From a checkpoint of a small mixture-of-experts model trained on Wikipedia: vocabulary 30371.
Below are experts of layer 6 (counted from 0) of a mixture-of-experts language model. Rows are named router (the router's row for the expert), gate (a neuron's input weights, with its number), up (a neuron's input weights, with its number), down (a neuron's output weights, with its number) and show model dimensions 0-255. Each number is 50 + 15 x the weight over its row's rms, rounded and kept within 0 to 99.
Before each expert's rows: a language model's description of what the expert responds to. This comes from a sample of Wikipedia text that the model never trained on.

# expert 7
Capitalized words inside proper names of organizations, competitions and awards, such as United, University, League, World Cup, Supreme Court.
router:35 43 54 39 47 26 30 72 47 65 50 47 43 43 52 59 76 74 44 46 32 40 55 56 56 37 52 43 67 49 26 22 60 46 45 59 49 71 32 47 53 29 59 68 79 37 44 73 34 33 44 49 66 58 30 53 65 37 24 53 35 44 47 51 73 50 82 61 69 38 48 67 25 47 54 45 42 71 54 71 76 55 56 49 59 15 49 52 56 87 49 35 75 76 43 26 21 60 50 30 49 40 61 70 62 18 62 35 52 62 79 53 56 48 55 44 77 29 17 45 35 57 35 44 62 07 45 57 46 52 74 62 47 76 47 38 46 51 36 46 26 59 33 47 56 66 51 48 26 58 49 56 29 24 71 24 00 42 56 65 64 60 50 67 31 70 13 55 22 67 42 71 31 32 58 30 46 40 32 28 49 65 50 60 50 60 61 48 52 71 45 53 48 51 51 53 49 73 60 47 48 41 52 41 24 67 36 87 67 29 45 55 68 54 44 61 51 54 57 59 46 50 55 49 67 57 54 51 51 36 58 55 50 56 39 29 53 64 39 52 56 55 57 57 49 80 25 45 80 29 54 44 58 65 38 42
gate1:31 70 33 56 50 63 40 60 74 52 56 28 60 34 61 59 59 39 53 51 44 75 38 36 51 48 51 60 70 37 55 39 42 49 23 32 70 61 68 34 26 42 47 63 69 34 54 31 32 46 55 49 64 60 80 47 59 45 21 64 52 48 48 52 41 62 39 57 55 28 34 74 18 62 51 40 47 96 55 50 50 62 39 34 28 62 46 56 56 48 70 62 18 37 47 30 37 29 39 10 43 51 34 49 44 36 64 46 63 27 54 26 36 56 36 79 32 45 61 74 36 55 77 42 59 65 49 65 26 31 30 62 75 28 57 57 59 50 63 67 65 67 55 51 62 58 42 44 64 46 37 22 40 54 70 52 62 47 51 75 56 68 28 48 57 36 20 41 33 59 72 65 34 65 60 27 52 38 50 34 62 49 48 48 57 54 43 78 57 47 81 59 45 72 37 59 60 39 75 74 42 70 69 47 53 73 49 49 82 38 56 33 25 59 51 49 58 46 58 48 65 26 61 51 49 45 50 77 54 39 63 43 69 47 55 48 56 56 47 34 62 55 50 40 60 93 54 72 96 51 44 41 29 26 24 58
up1:48 50 52 36 50 75 40 43 52 64 51 68 30 32 47 51 64 50 38 37 52 34 63 66 47 12 33 55 62 66 24 46 68 43 45 65 24 60 83 49 66 73 90 40 54 53 44 51 55 63 53 30 26 41 60 59 38 65 44 61 82 26 70 59 24 15 58 63 63 63 41 74 31 55 40 45 51 45 58 47 31 35 57 73 55 75 46 47 28 53 61 43 34 36 56 39 51 69 50 30 38 43 44 36 36 45 39 46 76 57 34 53 52 63 50 53 45 32 34 65 61 70 50 26 50 77 43 35 65 43 35 50 46 20 69 69 34 71 64 64 75 54 66 63 79 47 42 79 38 54 57 51 55 48 53 55 33 39 48 65 57 61 16 58 49 46 37 36 38 28 56 32 39 62 40 44 31 34 43 53 85 55 61 45 70 49 13 57 50 40 54 66 49 45 12 35 55 19 52 45 61 66 36 65 55 50 56 37 42 60 13 73 13 45 35 24 50 62 51 49 51 44 47 57 52 57 37 46 44 48 45 61 49 36 45 36 29 62 05 41 53 54 56 59 34 82 51 68 50 46 53 59 68 73 63 71
down1:63 36 60 35 48 56 67 88 55 41 43 53 42 50 32 53 51 29 39 65 25 19 34 90 63 56 43 69 62 40 71 40 50 35 67 60 31 40 60 55 72 76 59 34 20 48 61 34 59 53 50 39 39 67 54 75 56 30 32 30 71 54 30 63 31 63 32 51 57 77 47 41 41 54 63 31 78 31 51 57 42 29 49 38 46 49 43 68 35 41 58 39 46 20 43 50 29 56 45 58 54 38 44 44 42 67 41 57 17 44 54 66 60 53 59 66 48 60 66 19 26 47 35 71 55 56 58 34 49 24 49 59 50 65 55 41 55 58 55 41 63 42 65 65 95 41 70 37 47 32 56 49 45 49 34 70 50 55 34 55 65 54 52 27 47 50 52 55 55 17 62 50 36 41 33 55 72 56 57 79 50 27 69 38 52 60 38 36 52 27 49 47 91 43 53 35 60 65 40 54 09 49 63 40 55 34 45 72 75 50 54 53 44 50 59 71 40 45 70 45 47 73 64 80 61 55 84 81 46 37 53 57 34 41 69 68 34 31 46 27 45 70 21 63 39 62 36 56 29 60 23 39 59 65 49 26
gate2:61 21 31 51 48 62 31 43 47 40 64 45 70 20 59 50 66 45 45 45 52 40 51 46 33 68 56 45 20 57 44 16 62 67 53 77 29 52 66 59 46 40 43 52 71 46 49 55 52 42 52 50 58 30 66 40 60 65 40 29 79 60 42 42 41 56 51 28 47 53 37 44 46 34 36 32 32 48 51 34 54 68 37 58 61 67 59 19 32 50 55 46 50 55 39 51 31 72 38 54 81 30 53 42 69 34 51 51 25 55 57 39 80 75 66 66 60 42 20 44 19 41 64 57 53 59 34 50 69 54 44 54 30 62 77 49 48 27 53 54 42 72 58 42 36 66 42 37 19 45 51 36 70 20 58 58 84 71 43 37 41 51 54 42 24 69 36 67 46 70 33 44 50 62 85 55 36 75 39 58 50 48 55 70 42 54 50 80 23 75 55 49 47 46 46 61 43 57 51 56 16 35 43 49 21 49 47 37 80 39 38 68 42 49 86 32 45 68 45 59 44 90 39 79 51 63 36 53 58 42 34 31 66 50 51 60 65 28 19 73 50 49 10 57 46 50 53 68 25 38 51 46 79 63 50 64
up2:41 46 33 16 43 59 72 53 59 51 14 27 36 34 72 32 67 62 49 60 45 42 44 38 37 40 64 57 36 41 83 24 53 77 60 36 82 59 72 51 60 25 69 44 87 85 57 83 32 31 60 51 56 27 63 32 59 66 41 39 56 44 45 46 44 52 56 43 83 29 72 46 42 35 50 52 58 26 46 58 33 38 26 31 37 61 51 43 68 45 74 55 53 74 69 47 54 53 72 29 64 80 13 43 39 54 40 34 37 43 63 63 56 44 61 57 40 20 47 45 36 45 47 83 47 40 44 43 49 73 46 73 30 67 56 57 23 51 36 39 53 45 55 15 57 70 55 43 61 51 38 57 33 49 47 58 38 45 55 36 62 55 40 46 51 31 49 43 50 42 67 36 65 48 64 40 46 79 47 43 49 52 58 68 50 35 80 48 56 65 53 51 58 37 32 53 45 40 42 60 40 62 60 72 62 57 56 51 51 61 32 53 41 53 50 58 38 71 30 14 40 63 34 48 32 40 59 04 48 50 34 44 68 48 33 62 54 51 57 41 52 26 40 43 21 67 44 50 67 44 92 69 57 64 40 18
down2:62 60 26 56 74 51 63 54 68 35 23 32 38 59 52 38 57 23 49 60 62 67 56 59 57 65 57 44 35 57 45 06 62 50 43 35 48 48 50 60 52 43 61 43 59 56 47 86 35 45 51 50 53 47 34 56 40 61 46 51 34 45 36 73 43 76 32 53 51 39 17 32 61 43 49 44 29 28 41 71 52 04 58 36 40 49 26 62 53 76 49 51 51 42 18 80 89 56 69 37 47 45 41 71 25 66 46 60 48 23 66 64 77 36 31 42 28 74 37 67 62 57 51 56 00 38 59 52 51 48 70 63 34 29 28 50 53 68 60 40 24 29 58 70 69 68 48 77 66 62 61 36 78 42 28 74 32 38 54 71 41 57 56 30 52 47 44 39 68 46 62 30 84 51 67 49 54 37 65 62 48 27 63 41 62 73 51 52 48 23 45 49 62 44 61 69 33 05 51 62 40 45 54 36 58 41 47 55 64 49 51 36 52 53 34 61 29 64 45 58 58 47 47 42 53 49 67 42 63 54 52 77 39 52 33 37 55 69 72 81 45 33 56 52 42 37 50 48 54 44 56 54 66 41 62 32

# expert 10
Consonant-led fragments inside longer words, such as par-ab-olic, m-ov-ie, gras-sro-ots, plus commas and opening quotes in running prose.
router:25 37 42 41 73 30 27 27 49 60 66 38 56 22 78 39 81 46 56 43 41 46 52 49 63 29 70 36 75 48 35 61 61 26 32 55 30 45 49 53 51 27 35 56 54 42 30 57 40 43 93 56 51 26 67 50 55 33 42 45 52 48 38 39 71 64 64 55 55 42 35 62 50 37 75 44 42 39 41 64 52 34 63 55 56 47 35 47 71 64 28 73 71 49 70 38 66 62 62 28 55 34 37 64 56 24 65 65 34 47 88 56 60 54 63 50 45 43 21 50 53 62 30 43 47 38 57 72 62 47 53 51 68 44 34 34 54 56 53 48 28 57 24 40 45 48 38 43 11 52 45 35 43 33 74 42 13 46 66 61 72 53 42 99 30 37 14 48 29 62 59 77 56 48 38 51 44 36 52 51 48 54 68 55 54 44 30 74 34 49 48 63 17 60 59 61 57 85 57 51 34 61 79 59 50 80 55 52 65 50 42 56 72 33 35 54 32 48 59 60 38 34 65 56 68 37 50 73 51 47 46 43 57 59 38 41 75 71 44 77 54 47 47 50 37 53 37 62 74 31 66 19 59 63 30 50
gate1:51 54 35 52 34 41 44 34 59 72 52 38 50 42 56 53 41 60 61 36 36 75 67 41 72 27 58 59 50 60 49 43 61 47 21 65 83 23 36 27 39 51 57 64 68 47 59 37 28 51 35 46 46 36 50 61 39 50 34 64 81 66 50 59 72 67 55 76 56 26 41 45 26 41 47 62 40 97 70 39 68 79 41 57 43 44 39 60 59 41 38 65 42 45 51 20 54 44 30 34 40 44 71 43 47 41 52 47 48 20 61 33 38 64 44 66 45 58 43 28 56 55 45 61 51 45 71 54 40 48 40 46 79 25 66 47 43 70 34 57 68 56 30 92 57 47 73 41 63 46 57 47 34 56 85 39 64 47 36 56 59 55 54 59 47 40 04 46 28 69 63 65 60 39 52 45 32 45 39 58 58 35 61 63 65 52 51 75 65 36 73 50 73 63 20 58 37 43 49 76 53 45 69 52 60 39 50 29 75 36 42 59 77 77 41 65 31 35 78 53 49 22 60 53 35 57 38 68 59 35 54 74 40 32 47 65 40 53 42 76 72 49 53 17 59 72 68 61 78 55 42 23 35 54 38 66
up1:29 40 36 47 32 58 59 33 52 51 73 35 39 29 62 38 54 64 47 50 85 50 76 91 27 40 41 75 54 32 70 59 39 46 51 62 49 26 58 39 75 77 64 61 82 28 48 45 32 65 53 49 54 37 36 53 31 41 49 58 68 43 60 60 39 56 60 61 75 63 22 63 37 51 35 68 32 33 55 61 58 54 61 56 50 64 32 40 41 51 53 53 59 35 55 17 59 43 76 63 80 51 55 40 55 64 52 33 53 71 41 63 42 45 54 74 65 52 56 76 64 50 79 37 28 59 36 50 71 49 52 41 41 39 52 60 31 75 64 39 70 50 60 55 52 55 46 63 30 46 57 40 69 41 38 25 48 79 39 82 40 62 37 35 70 57 26 20 38 35 67 64 22 64 47 48 32 51 50 43 60 58 73 35 69 17 42 51 41 23 73 69 36 63 18 35 47 36 21 45 53 52 53 71 46 61 27 42 34 58 31 92 28 31 42 54 36 53 35 49 60 56 52 54 46 64 58 63 37 71 26 52 34 38 26 39 35 50 35 54 57 39 46 45 42 78 31 61 22 42 64 62 36 50 51 40
down1:52 82 57 33 45 60 66 51 52 47 77 50 51 49 06 56 55 39 41 36 51 49 55 99 34 43 72 52 49 45 76 25 52 44 41 58 42 50 33 55 21 51 63 34 42 59 68 42 52 54 55 37 42 54 43 73 66 43 40 38 84 57 55 34 54 59 34 44 46 44 41 29 39 40 36 56 63 29 57 87 26 41 27 51 64 45 25 67 23 80 51 66 56 56 41 57 50 58 51 56 64 34 29 46 38 55 61 39 20 47 57 60 65 73 36 35 54 54 82 65 37 39 63 65 65 24 59 47 43 58 60 42 61 41 68 48 48 87 41 43 71 44 44 68 48 33 63 45 61 39 67 59 70 41 49 86 80 40 29 56 60 39 28 30 67 49 43 29 48 50 63 53 47 31 34 56 37 66 34 20 60 45 58 25 39 59 50 78 54 36 61 46 67 49 48 49 45 43 37 52 19 46 50 80 40 27 24 74 31 59 63 51 46 66 69 46 63 54 36 22 41 55 61 48 40 50 45 57 81 28 85 71 23 55 55 52 46 38 65 47 55 54 50 35 56 52 50 37 61 50 38 31 58 12 56 65
gate2:30 36 48 33 54 57 39 53 79 79 73 55 49 53 63 45 54 72 52 31 38 28 45 50 50 79 50 37 23 67 25 35 55 50 59 83 33 52 79 46 71 42 29 61 57 65 55 62 47 17 57 68 56 16 56 32 47 61 26 50 54 69 62 31 29 41 53 41 25 52 45 46 35 64 37 49 45 54 51 60 53 51 43 41 45 53 56 45 40 36 38 42 62 80 41 52 53 54 40 52 80 27 45 34 62 49 72 68 33 18 76 56 99 57 72 40 43 26 53 24 43 41 28 47 48 62 53 56 57 44 39 54 30 44 51 36 47 25 66 37 16 31 41 41 39 47 34 34 41 80 38 50 52 44 36 44 71 34 53 45 48 60 62 43 33 42 11 38 62 57 47 39 49 65 70 31 65 73 58 61 57 64 55 68 27 44 38 58 41 57 42 70 47 50 41 43 69 49 67 54 41 38 37 57 46 54 79 54 58 62 20 70 56 51 52 49 42 51 50 83 41 66 32 66 64 63 49 62 45 39 44 23 69 59 50 62 70 29 45 69 74 58 26 36 73 55 15 36 38 48 55 73 64 41 49 50
up2:78 67 32 28 50 62 93 37 70 63 46 44 15 40 66 47 62 66 56 41 37 56 41 51 55 45 49 52 46 59 47 26 75 65 65 44 66 65 39 62 60 26 51 36 73 49 51 61 41 38 47 44 56 34 30 52 44 83 40 46 51 57 40 37 38 70 69 67 44 49 73 22 29 27 59 41 26 31 48 67 24 23 23 53 49 59 36 56 77 43 69 49 80 67 67 33 59 30 44 41 59 51 29 42 51 58 33 50 64 25 48 52 65 48 65 41 29 31 38 48 37 41 27 52 47 39 40 36 57 60 50 40 52 56 62 64 28 48 70 27 42 63 43 38 84 71 27 11 69 67 37 60 30 53 48 78 37 58 52 70 70 55 44 52 58 50 40 44 42 56 50 28 48 49 64 30 45 57 65 57 49 57 36 65 62 36 88 32 63 73 33 54 53 50 43 32 42 55 45 57 65 61 65 63 55 70 58 48 40 59 19 38 41 59 48 59 30 71 38 47 39 74 38 69 57 31 74 11 45 53 32 50 51 56 33 55 58 41 59 27 34 31 51 27 48 52 46 53 61 43 62 71 76 57 43 11
down2:35 99 69 69 72 50 54 55 63 52 30 49 52 38 46 47 49 30 43 54 42 49 69 43 46 54 69 46 45 58 52 29 59 59 21 46 44 52 48 37 32 34 55 31 49 61 68 64 31 74 57 54 40 23 44 41 56 56 73 55 48 40 35 37 26 64 53 63 31 64 67 57 70 42 70 61 40 44 18 61 48 80 40 34 39 47 31 85 50 64 42 85 67 36 79 50 68 66 40 66 61 53 49 51 56 88 43 57 67 00 51 57 57 57 73 21 42 50 62 38 58 43 48 56 20 54 27 53 33 60 57 69 73 37 64 61 29 31 40 54 41 39 52 61 57 40 24 42 78 74 48 38 45 56 40 54 48 27 51 53 62 37 53 55 46 42 24 68 66 50 75 40 77 48 51 47 56 43 59 34 48 81 51 45 58 52 73 46 15 52 66 17 32 52 43 42 40 23 52 41 40 50 39 55 42 37 34 77 78 51 36 61 62 30 16 46 47 86 69 49 32 31 43 58 49 65 34 30 37 43 59 22 67 40 62 47 65 46 58 60 48 49 49 36 60 41 52 57 53 55 58 51 53 43 64 31

# expert 9
The words and and a after a comma or verb, plus other connectors such as or, &, vs and slash.
router:22 36 27 34 76 28 36 50 35 99 65 49 46 24 52 51 60 55 54 55 25 34 22 52 55 48 62 54 39 56 30 26 49 23 53 30 55 52 39 42 40 56 57 77 82 14 41 64 61 28 78 63 67 53 61 30 63 45 37 43 46 42 50 47 68 58 74 46 71 45 50 54 36 33 63 45 65 60 63 86 68 47 77 75 65 41 41 40 67 61 35 64 63 49 45 43 33 54 55 19 65 47 47 60 53 40 72 37 45 60 66 56 57 38 57 39 78 43 27 25 31 58 32 41 73 33 38 59 62 37 66 74 60 70 40 45 60 64 49 42 27 54 41 49 57 65 30 39 43 51 43 38 31 36 65 31 19 52 69 30 51 63 29 80 46 58 50 39 49 53 50 74 41 50 60 32 30 47 38 32 72 78 78 46 58 56 34 58 37 40 28 52 49 59 56 50 41 59 70 63 49 45 65 52 32 59 59 61 81 25 42 44 58 52 61 71 43 46 47 56 44 47 53 55 71 37 64 59 68 33 55 61 65 67 49 52 71 64 37 73 68 48 31 44 57 76 18 41 59 31 23 41 73 45 32 54
gate1:53 68 54 61 37 38 44 40 70 55 35 23 87 38 36 66 62 50 53 44 56 57 40 56 63 22 49 70 95 28 53 37 72 45 43 42 66 47 43 46 37 45 40 56 63 51 45 40 29 44 52 29 40 57 49 57 34 42 36 59 53 41 42 38 48 51 67 71 38 44 83 46 35 86 26 77 30 99 78 50 65 85 51 43 33 45 39 46 42 40 42 69 33 31 76 15 60 44 37 11 44 45 42 55 46 44 69 61 73 19 67 44 48 54 37 42 35 36 59 22 41 64 40 42 55 43 48 79 42 45 28 65 63 50 60 56 32 68 36 52 60 63 43 74 52 55 50 40 63 52 56 31 62 37 70 40 47 58 51 49 66 66 64 66 43 62 44 30 54 51 74 56 56 67 66 35 29 09 45 33 57 34 54 66 64 35 48 59 44 39 54 67 45 73 26 50 47 60 67 73 37 52 67 34 49 53 33 58 56 48 50 37 73 61 54 78 41 33 61 32 47 31 57 48 21 63 69 74 47 56 40 42 49 59 53 66 45 60 49 46 72 48 46 26 68 71 50 68 74 52 37 32 59 32 56 59
up1:44 50 45 39 33 20 46 50 54 47 63 75 58 34 80 47 46 61 58 59 39 51 67 57 49 22 40 42 31 90 53 64 59 50 29 52 46 59 65 22 43 67 71 42 54 65 61 53 51 54 61 36 55 49 56 54 34 86 53 44 36 26 64 43 27 12 38 66 60 32 33 62 46 74 92 40 55 45 58 76 40 48 47 49 61 77 48 18 50 31 54 42 50 69 34 26 66 36 78 76 59 82 45 56 58 57 48 56 35 53 62 80 66 71 40 29 62 33 53 46 66 49 65 55 28 49 53 62 47 54 55 54 52 26 71 58 54 30 67 62 45 49 53 77 68 48 26 55 43 52 64 14 69 51 48 35 43 43 15 54 40 54 24 37 56 58 37 45 26 43 51 54 44 45 31 64 57 67 74 66 72 48 63 49 50 55 42 42 55 31 55 62 59 48 57 67 46 42 26 37 74 50 67 59 21 39 26 42 58 51 43 69 30 21 39 49 26 46 35 46 33 51 49 85 36 74 47 53 29 45 46 61 52 37 12 31 22 68 26 48 63 55 56 43 50 30 46 55 44 42 38 67 39 63 38 50
down1:39 53 49 46 31 25 61 46 30 37 64 57 41 59 51 25 41 99 38 57 58 44 32 56 45 31 69 45 25 43 48 57 68 49 69 72 47 67 33 60 43 41 27 67 36 75 68 44 68 39 48 49 46 48 21 56 29 46 22 24 64 62 40 53 34 38 27 58 62 49 33 37 53 58 59 66 49 46 30 61 49 38 65 68 46 73 71 67 37 60 62 40 63 61 59 66 23 61 68 52 63 68 34 67 46 36 71 63 53 65 36 64 40 60 69 33 74 54 17 20 44 42 76 62 47 46 36 59 66 43 60 44 34 60 76 48 47 63 69 29 56 46 44 48 74 44 56 37 23 35 76 58 53 35 64 70 25 32 62 47 38 31 43 67 62 39 33 61 53 37 72 28 37 36 59 59 33 60 54 55 47 57 31 31 76 64 19 53 42 51 61 35 60 56 42 32 22 46 55 37 21 66 52 63 30 34 58 53 70 72 24 49 50 43 40 53 56 44 52 57 59 83 72 56 27 37 54 37 46 43 52 58 45 49 55 87 72 30 65 49 73 43 27 42 46 46 62 68 85 43 34 69 47 44 59 41
gate2:64 48 17 42 53 65 43 65 53 48 55 37 54 25 57 38 61 55 46 42 44 38 43 52 25 58 49 44 26 49 21 26 46 50 67 88 65 52 62 39 64 42 23 78 56 53 65 63 32 36 27 47 50 47 73 26 47 45 38 53 60 66 49 42 43 72 40 39 54 59 13 53 35 29 44 46 71 53 57 45 56 46 51 39 36 38 59 36 52 31 57 31 66 53 49 25 53 76 45 53 71 20 61 51 59 38 42 65 33 27 55 70 87 70 95 31 34 42 48 37 57 38 47 52 52 46 45 62 51 44 69 35 28 61 60 18 25 15 79 50 41 48 49 42 39 44 41 29 50 43 25 67 54 34 46 59 59 52 45 36 46 42 70 51 66 47 11 87 45 54 44 44 55 44 70 39 63 73 34 75 50 53 32 53 45 64 46 71 60 53 37 42 48 54 60 82 53 49 56 46 34 46 46 65 38 86 72 62 69 52 36 68 58 58 43 32 52 61 40 66 57 85 34 46 40 57 38 52 38 43 55 41 38 94 61 54 55 36 46 71 71 32 29 60 58 46 22 45 42 44 66 71 59 38 21 50
up2:63 46 33 28 43 59 58 63 57 55 38 54 11 41 45 38 60 40 47 50 37 71 49 44 47 53 67 53 54 38 52 13 66 68 54 34 55 72 40 49 36 33 84 31 70 68 42 69 44 41 64 45 63 29 55 33 44 62 63 47 57 51 47 46 42 76 59 46 54 27 45 42 62 49 59 52 58 57 39 56 32 14 40 51 43 62 58 47 80 54 36 56 38 93 39 59 60 56 56 37 36 49 33 59 40 80 39 63 31 33 46 62 30 63 39 44 31 56 27 49 45 39 42 83 38 43 64 63 40 58 36 67 20 52 56 47 42 52 53 52 58 59 10 43 28 66 31 47 52 59 29 38 31 57 53 80 39 47 53 37 56 67 17 43 48 54 59 61 58 42 54 64 44 53 51 58 44 58 34 67 46 57 87 53 69 56 71 17 44 64 39 48 18 29 45 39 46 62 41 59 54 71 41 79 64 40 59 29 41 51 40 46 46 32 39 75 41 81 38 40 37 63 52 42 63 47 72 00 31 38 33 32 68 40 48 56 80 48 64 39 59 15 47 53 42 55 65 68 49 49 89 67 53 57 40 22
down2:77 45 53 23 38 39 75 53 38 54 42 45 40 41 44 51 42 27 51 38 40 37 56 40 55 39 64 84 30 18 50 23 32 57 59 48 62 59 31 61 50 55 54 54 51 73 53 43 56 64 55 43 59 23 37 44 25 61 48 54 63 33 57 65 52 65 44 48 47 40 53 31 35 41 54 51 50 36 56 73 53 21 65 63 25 54 39 73 89 40 62 55 14 34 65 43 61 71 62 43 39 44 76 64 42 77 50 72 57 34 68 27 73 51 69 33 20 53 34 48 41 40 32 46 72 42 54 53 45 60 55 65 30 75 53 59 62 19 26 58 47 68 21 53 52 86 48 48 72 62 60 47 36 57 72 42 53 33 65 53 38 48 53 29 60 38 47 71 65 56 37 17 77 50 67 34 44 50 53 61 61 35 61 35 90 48 57 46 33 53 44 39 31 38 80 67 41 37 50 50 63 44 45 54 74 67 45 61 54 32 37 48 64 53 31 31 39 58 49 40 37 54 43 42 48 51 72 50 36 23 38 62 74 72 46 70 45 45 58 36 56 25 64 43 44 90 78 52 38 46 82 52 77 23 53 41